config.toml
d_expert = 48
d_shared_expert = 256
router_bias = true
init_std_router = 0.0394
lr_router = 0.000455
n_head = 3
vocab_size = 36390
init_std_qkv = 0.0255
init_std_up = 0.0255
lr = 0.00809
train_tokens = 389400000
Below are experts of layer 11 (counted from 0) of a mixture-of-experts language model. Rows are named router (the router's row for the expert), down (a neuron's output weights, with its number) and show model dimensions 0-191. Each number is 500 + 40 x the weight over its row's rms, rounded and kept within 0 to 999. Numbers have three digits each.
After each expert's rows: "raises" lists some tokens whose logits its average output raises strongly, later layers aside. This comes from a sample of Wikipedia text that the model never trained on.

# expert 49
router:517506506496497446472421445490516546510506466491517445512546479508548479572507496494504499500507395479542421452506471563538540482549506500508568539499560492539566501470459422484458536530549461435501530517509494406497441501464519467498483521555497441475566514533508477506468463501507551544457559495483437518500485471446512494473508534497456537505551535478533528557478592437530502509494429443462467476482500557503482553559539450558485473606454521421469475523482547545538476596565509507512521448551424465458494488436473383452519553498499500412504481530463577442520470539511501597
down0:490548573550494513508489478480419555561524478535509451482466482555427497502494435553393437558569472452543522481470465470517485475570524556466534609438534443465474491481413471459506522398543484492543469468555504464495541560584523468513508496456514501521513454440563530496502484522489470456529513488443527533471478483489500488531518424474457496483566447538487514539527484436396466525437515487515483454501531486452482535514477458521483553523489526523507592545437467551539508486548495468484470517454461524495437622574514541479520496509477461488562503573485489414521481517526503498
raises: "att", "ide", "ival", "ided"

# expert 34
router:526411451561553510499543489512430528532439496487491569570469522461516423545514548537512510548455538514488555523541522469456501484494464464525512481573542515497551529525506618579434482469509515478497462516500434427499535544460483581503475453493537531548486504519523573519513526479437512491544557453546480550460468453444533417596546472509538543485431500485503500488564562474470549502503480464508512569443488503538464537510508514528560519488494554512465542507554530490510579517456506474445531524415516500448524506553578558529547501505496485569505493547449526508481489516442476566
down1:480534520459518449501526541473453443475508465484479437521537523507533482527482545489453538586478525573450500477516547500509529437458470514527495511512516637542553542534490488434495492476469527446480512554475477465522558562468435437419514520486524455535486548451457541541466522533438481533464466530567507457544529450471472414505561540545485459508389477543484518459500464510505520472526558462530582500545422511419505505529542462476479479539502537529464513561509556512560443482467566515520487555501443557574479503488480491518481510510494514473501578528503528477493471451451506432
raises: ".", " in", " on", " to", " and", ".\n\n"

# expert 21
router:556482470499486576489492492559558485443505446518499520515516463461481579498483499444449504561441521497522513498506478522510431496493474467566470480540533521430487518450498492538462552564439531448509490529505403411516457447506519491472538523516447567536557456492475540493545513471525488491480562452420508577513501373537502537574507485496507467538523575539530472446502492467517429497515503541510445464510475464520439571527598546493533481505520442520443517483540421529503487488542502571493498529513594432491548483477501446469497447430472500565521524465488527525511501487412520433
down0:449512492510527519474450460516472447537526535474532487524545459499513488545542517521459486502543520515547503480525498504554483515542546502556516499503447415510518527538448527487463475485510444557542483567530511505536540446485496550518472488489543547496521463500514516423454500534500439456483472545435482588547477516489541469565517487483524495571461483523438485583547506518531582426494470483550446435501426488518495518486537459452473451429477499498537457530480506458443414488469551439538538553528566491491516506451518481457466447479503482458474605518507459556549496455501570445
raises: " to", " between", ",", " then", " in", " and"

# expert 40
router:496477498563453522487462565478501521475511542425512554531478493542558465505507546568495568467470560559455536517503474445544547488542421492511447509486502459455487534534440544504522498544480490545566552500491472482519486459513434544412476565448567493414482521551506528479563498473511495487567510529492598537539555421523509586449360567556443502499495459516536481487492497508493592511453544528588557500548507467511515524473460505516500495455434541487505523500490532483535428544455497501530514504500474550476504508405526492455543477474527479483473551467480485505398535568473539490
down0:468524476457405499557529526465485580482506477552497446511517461423477461483533530510452562511491570527462462504561516454480485568443511533566552459447525433506489553517541531440446512596534501503472541510498389473542532562437486510590502483519490519523554482506548488505452522536552425511553512508570483551478526485490546560496524446498486413562558546509539517528512493482478505574492540510487521510532496497462416502516519485475481483506547487479509587498485434449490500487463487469497482459426541456533501467550495525505450513547541453469530495406449545478488541439494530523
raises: ",", " and", ";", " of", " in", " for"

# expert 63
router:556419509481551512573525503505543456423544523460467461519568479519531500509478430435523472527487502533539564507522556451493479525508427463517493512542477485479448487535418449514509489604430507566428534490537530476492531464564482552492479488521444508442568592560439504438462508508491456487499447492448481625556517483505524483493463524481452510457510549486547397488579472507516559514508474427520458513434587549515516494459506454478500504520488538536484553437488538507496525552532522518508501467526509545504599503545480580600522564503481435486490510477544502460508447517524463522
down0:577504472612498521485474489486528524501522506471528493520491584537501483472556508493457472511454459513482590507517413532586559492529525445461475462554515437568438492466418437504537474501489478443428546500538475499499582545497533480511488507469514498527483551433481497509568471494527556515465401543518501466426465485611505467504531530484435568503546547491488516493418503544497443443524536529477456554569525602507469545558454513510486478529536495531535524462556521519571512468504555433552468526477484485533509435506482534454491459488535494474475496498579521556442542502450554459
raises: " is", " was", " By"

# expert 51
router:480510495467516500558519484553537522443422537484543581495506537481553555545516470438408553489476522519534426512529495409447449484512509536506512522546570551471500535480549504538492447428449486473506528407509529476385463402519475464548548516506609511554478455484435471514489489453479537445539493498528508577563485486425473475522461525510584461531431501483595450469470477555520487481504515514464500554488476497478466449451445533494523538522530499511463465430467470549456513488460402517452466466495498560472417486500451585462397484480478458477471479424507454559529536429476498535
down0:583477528479461552510519546463520492500502458511499493500589490428453530499479483514528572496458595505538462564419478501475525548551429460522461505517485518500533468441542433526495517555518505497524452574516446569443511524539480601542487450565501527556488576472470533437518518548463498444454545540503476573418535480451488477488599464498367537553456509514515470585525499527513483515481432552505466478466512452505498582420444462505459431488503496533524479535496520526518456489484535517565514499507465506475553485512539488540545446496542477483546503577514532478510513568533521459
raises: " him", " or", " and", " at"

# expert 6
router:474493485519476557445564563477488572524468537476493512558422528527505532567525505463597482464495501489476505480524454531516458516524540489494458501484457433472496399477465517487523424520507531482501582430503467510470526450501493450567569445453515477513523430443496513529496504493482504454496508494546515513471585470505440466491523514449443561502485588449444498527419472512490532475573482386524555470508500482513491499509493436610440499480451490496503395475493475521539520578519547471479569470446464501540459496501482426482435442516517513515550420441475516544463468535599488484
down0:561417486496467484506503397510455506580497541502444429471585491485500528447597466477497509545573509527499474533485448500490510492495476496471492479499467511544520495492503521487464490561482547597527509531493446536425503497461490467481433476462548515531530486509440537448419447546460496474451496533570472450502516437509496528518529478443474515514500420527517537540482490527534612501504486457486473485478575520486479455481465536467529526543601489496465500416483473563542531493501511532520493536477587494461545479454498493491445492556450551526437502473462401526452472512533446482
raises: " and", ",", " D"

# expert 48
router:498524531472490488473558491465501540432499524519445489524462434436548467491552481445453491544481488476516479453429499523490522489571510476508467552449589474493474400548508498518479537449506544505465487492464497490522499524489460567513460476496489470500482519540551553574509461504499528512502551531514537540515390464518551496459513547500504543572484524474624452473512475536496556477465537542474423544459451504567503599511553535536489434517465513520452581491575456556513521513488496557550415504441482476472555451567500575505434533483501519496497445469526547504485453512458453471
down1:470479451513546441511524418571451538490476495525446568494518471567460431540562528451524490574538548476570511448518508534452444458482535492494574511487499599507455561476479544565496512474471486482551523493466495455534526484439499501519503427513557531506524467465492425526479508538535536429517556475492507494469537524434405483510500537402498487509466531512480418442462507525600497500492465469533432447435487438565543415496525484457543549533479487479496478482560542511458477490518507520497460536479534490468476487511468492454569433491528551515598582501512564562535464528558521548
raises: " in", " there", " on", " to", " at", " c"

# expert 26
router:555522530458448565509575509503474518506449499471457527469603471491571505508509524504422536551526530492499443415516464440465496534403547492490495456480512525439536515527607582464526506600506480473521436520596498435516419474519527489496587529462587474513507509519581422487545475515452445475474437515499433482544487523474488494518532449542499560441402463551476581455492470547466496498552453445560439479487563539490443518595493455548554511519535496507498538500495513485510522495513502471500517539495532496498471463415537442544474508536493432525475476496533451520532488456496491572
down0:453529441476572476481549514495500550509566457513535496481505530473478457566477519506465453513562587540542433496472548515591417475464448493582561404476494444464512522471514502465508502446551418558448595456516511544446480520465533489460576504454542502531563525440513501552480484543473517487557507516491604506507467510554509433548477490505510507472506501489500426443472547544472439467491463504554469431480569475460487569531450521553528441539464530509473543550479481477529558510446471455480521548447533461493435526465493423581458449474541475520505470459495545484494547524451520565
raises: " ", " '", " –", "/A", "/", " ("

# expert 53
router:511532486476508496547555500438390524416509489523552455500519507503487488450503442534538552533519495507567504546582542429483484462467455469488508460498547480426501465503498566427482457536491484486477596544510517516482454461501530578457519466527519458535513479477508496512490520478563444422446471464425493505521584441510529453520494505470466504532494557532513470488433428619518566543529621458493456479543522475547424554532463514493455507470508499487523453419503480443444462443492462520445485492520451522479523555510494545501504461520524569533524452509528470501496470480495429487
down1:453496434487459475398482438517551535471497512548511484469488476425471485444441470481491521522520505512527522520527513514428562456571492526511470532496485575516536475580481398533527494502463423556508483476514453525478518479471531535474437472499498431482525492418487495458480519491558482534505422434443465480470506456494441513481507509500486501452424421471475518466437525477547522544527560489492466539452480539502507549427464459525574467442545461488518492493451455493472504429431454465445468503515494493519533480547573521537471467510490454513509496510570480485542558460474498503
raises: " for", "\n\n", ".", "\n", ",", " of"

# expert 27
router:482494454533457550544435468437476487511483507458548526575476461574534492540528453539450527517549505414535474458504446507508454483513496499498518483468572472537482495502455524459520516518493473440534510426511449492545509505505530473493541485533492546509493512472471539434413418531487487504520513506496471516494481490413530461497491525468472508523569478513592479432475575547528465492497414457524491423541526490515502572507511432523484527549503516428597472474561504426545518519489462520498573480468465482475499506453444478482565554480560484479466544498462466608456514517590467568
down0:535454493475546443476521382432535577492465515494508496506506472486521493459478530516521484448520522443426558483442555496433471480522577524493456424519505558471468502493514513570497534459498475509498464552525538501560519545452525504423464536441540605446539534482537571521453442490519507519434478428559503516532476503548509502507509476471511451490489485514569529475511520480478529482522546483465474502543476516509501529526468523530482483601439600502496461531495465560533523555517453531591510509500529478553575506467509466518486464531512499469472490514417473520465512579467547531
raises: ",", "\n\n", " (", ".", "er", ".\n\n"

# expert 3
router:514524556483440527535478547456543552423522564551491576475480556579462459511497523586536495481487548500462552512527516486460504479509490486496457510529437514457544531408578604536458558455471487556540514476497514535527497503474519566437469550525500491507490481555456454510490500491407465440471390487494446481562452440419468544492507484504499443478552482490524493502483448503540528439456410532562536503478521469490474537550532516538546517493485522471468452487570479582510553524473500512500495572480485456517531507558483522495521465479527520511423551541467497457501454541513487442
down0:394450494466538536450520518495506475498393476516505468529438441513580553502514513467448544532461438526456529483516469535509515437475466511480513578548478534565506460467515425456477463483529493508497518419531483540434476485516471444455438530481431465474481450467503483484489541522489480547483541481495543448526484498522478520485533563611555499498484424430512504494429491469512485446585494448529499507556516504529488538453472499511502511531515503484519442484497481483505432496475508459507494479562467470517520498536498504476508527507478524493520525451412498580484451477470514460
raises: " to", " in", " on", "Be", " To", " for"

# expert 20
router:441443526504495490493483489484552488538524555542482524499461408527527541461505470516506553538519536508482551508459435420498597505537451546494528521415541494551511394535541436518601493489554421450548423447501487506500471481523559513461504449491460449470548427466473518495517529483533476506402462501525537497494484512426572433508463422434474476562497556513500513567520537487483576469488508517512469477532507578468443471529480489437552574452437512509455450514527569539532491476461568454570498479519462543501419444548518420511507483434494489553544499472532493557520493507467475525
down0:461471565443534549490468508522561513454545501535544542524427511480529495521504518458545431577474489471496504564467517539535486484525599489445526445442518418471534558491568421480480561503424475562560478466442460504548467478558470493549496486524449487540529458602491497482517567440516489532589528526471520466518479517557428503468555505564507511451579483510484412486553511471444490506547581467440540490456481553560515539459494512481524519527520471563473476479486495513480506513512510560524473566535534485448410499486522573524480590528469491498518555528515505525474499493575541486
raises: " ", " the", " about", " ,", " which", " approximately"

# expert 52
router:507489525466490443474471512520485481467534507467513536483505556489574514419557552576533458472557471546530491524482545539452551469458481462508557519538544474456505459542541441572524495513549469555563453532584551451444488515496438518490497432451481535470500494566484580516504513451499414505501489517476524450513457558503473528473513503445469486439517465557512451491462502468505499509459541521516448504496536468472490402507510502600494497510571520510455493523485461446481520480532487523448502539516583526530531561491436542441555503504511510460510569575485553526477466477497476504
down0:498497529516485513514459558558478484493615574425494532512449445480467477545499521469462497491458457529513487565569469512471468482504519494397527526544570519531515466486443487511538475567549533520525547507494539520539438529563532500555469497549537495527515438455454510498464580468495495540512530497446534508563515443469424463448520461572493520522508535517466527486538504458461482514557500497470512544512434528529524463519463451539476488522519413481552528514401544583511479545492450559516501475562446465559530466472518495519435495462450495465549490524506494479518524418500534443
raises: " however", "ib", "-C"

# expert 7
router:473518532488450432487507438536487379436491537520600506467506485456496489443539410531532454468439563529508514513483461489503521433445498490516491538501549539497532489518585515445439463501491500524512525562461507521521557486504413529533457455560535570471541467571462513530447573475539470538483513491456481528515528458575513542536473483549494506518381480504509506491452496526482537497475476553469470500479481547482479537554506575484522577497469491542522557496490494480491459496457538513458480517552554564522567492541510514531535534551556513485548434520466539483484483515422483487
down1:533541487441526475493513522526484491548500506431486467523559457560517448503500518518524461529460507468496556481484529519570494497522544570513527511489494454573482492522477492531553531472523552518531470455453483548526542485448548390499583449524466439459548432468494436522512469406503462458498568423511471462557451503518439464506520445484505512485509635516534470523537497457553484467457488522516487510584507475575485489461503522532575545515462511567496555534467560574536456515505515515528511481517485450467505479520517506508448499479451468518483489450499525470436616561539567469
raises: " they", " with", " produced", " she", " together", ","

# expert 18
router:491565499509533510591442529407432498512521530496480470511539488582542478477521481451501491480504461508522468535506492481614458586495471543473477497521486494458521553596521586501514523491425555541470494528464477544477466430531461536575468468552504484532498500594484470489428542529492444517523521510571531475483450456548436543519493461552457474529579552481534509478446468508564557514515483467453456570557527519465484496493540483528538517496513443424502532436492513522374461421518457530547527563536479498419552463532561528531539562489513511569454514526392546565546519539542478531
down0:497504491478540492510489548491564537521465492568502540459534540476461537458478520576506572538443449530508506512515413526527478555464500503614512503542479525514529494507523512424582464467469459463482455495493526535476475462539474459560511447531476458593480472476556527500477498531491496494434573469514506491550488481475536462512485495480476467501485481456486377564454498417527478496539503550517523496514492480542436450418477519508538504532529480474471456467470452464468517495459439426483449471522550517500434474517507474474477471500488574504538557475510581465477423505496564564
raises: "\n", ":", ";", " for", "\n\n", " and"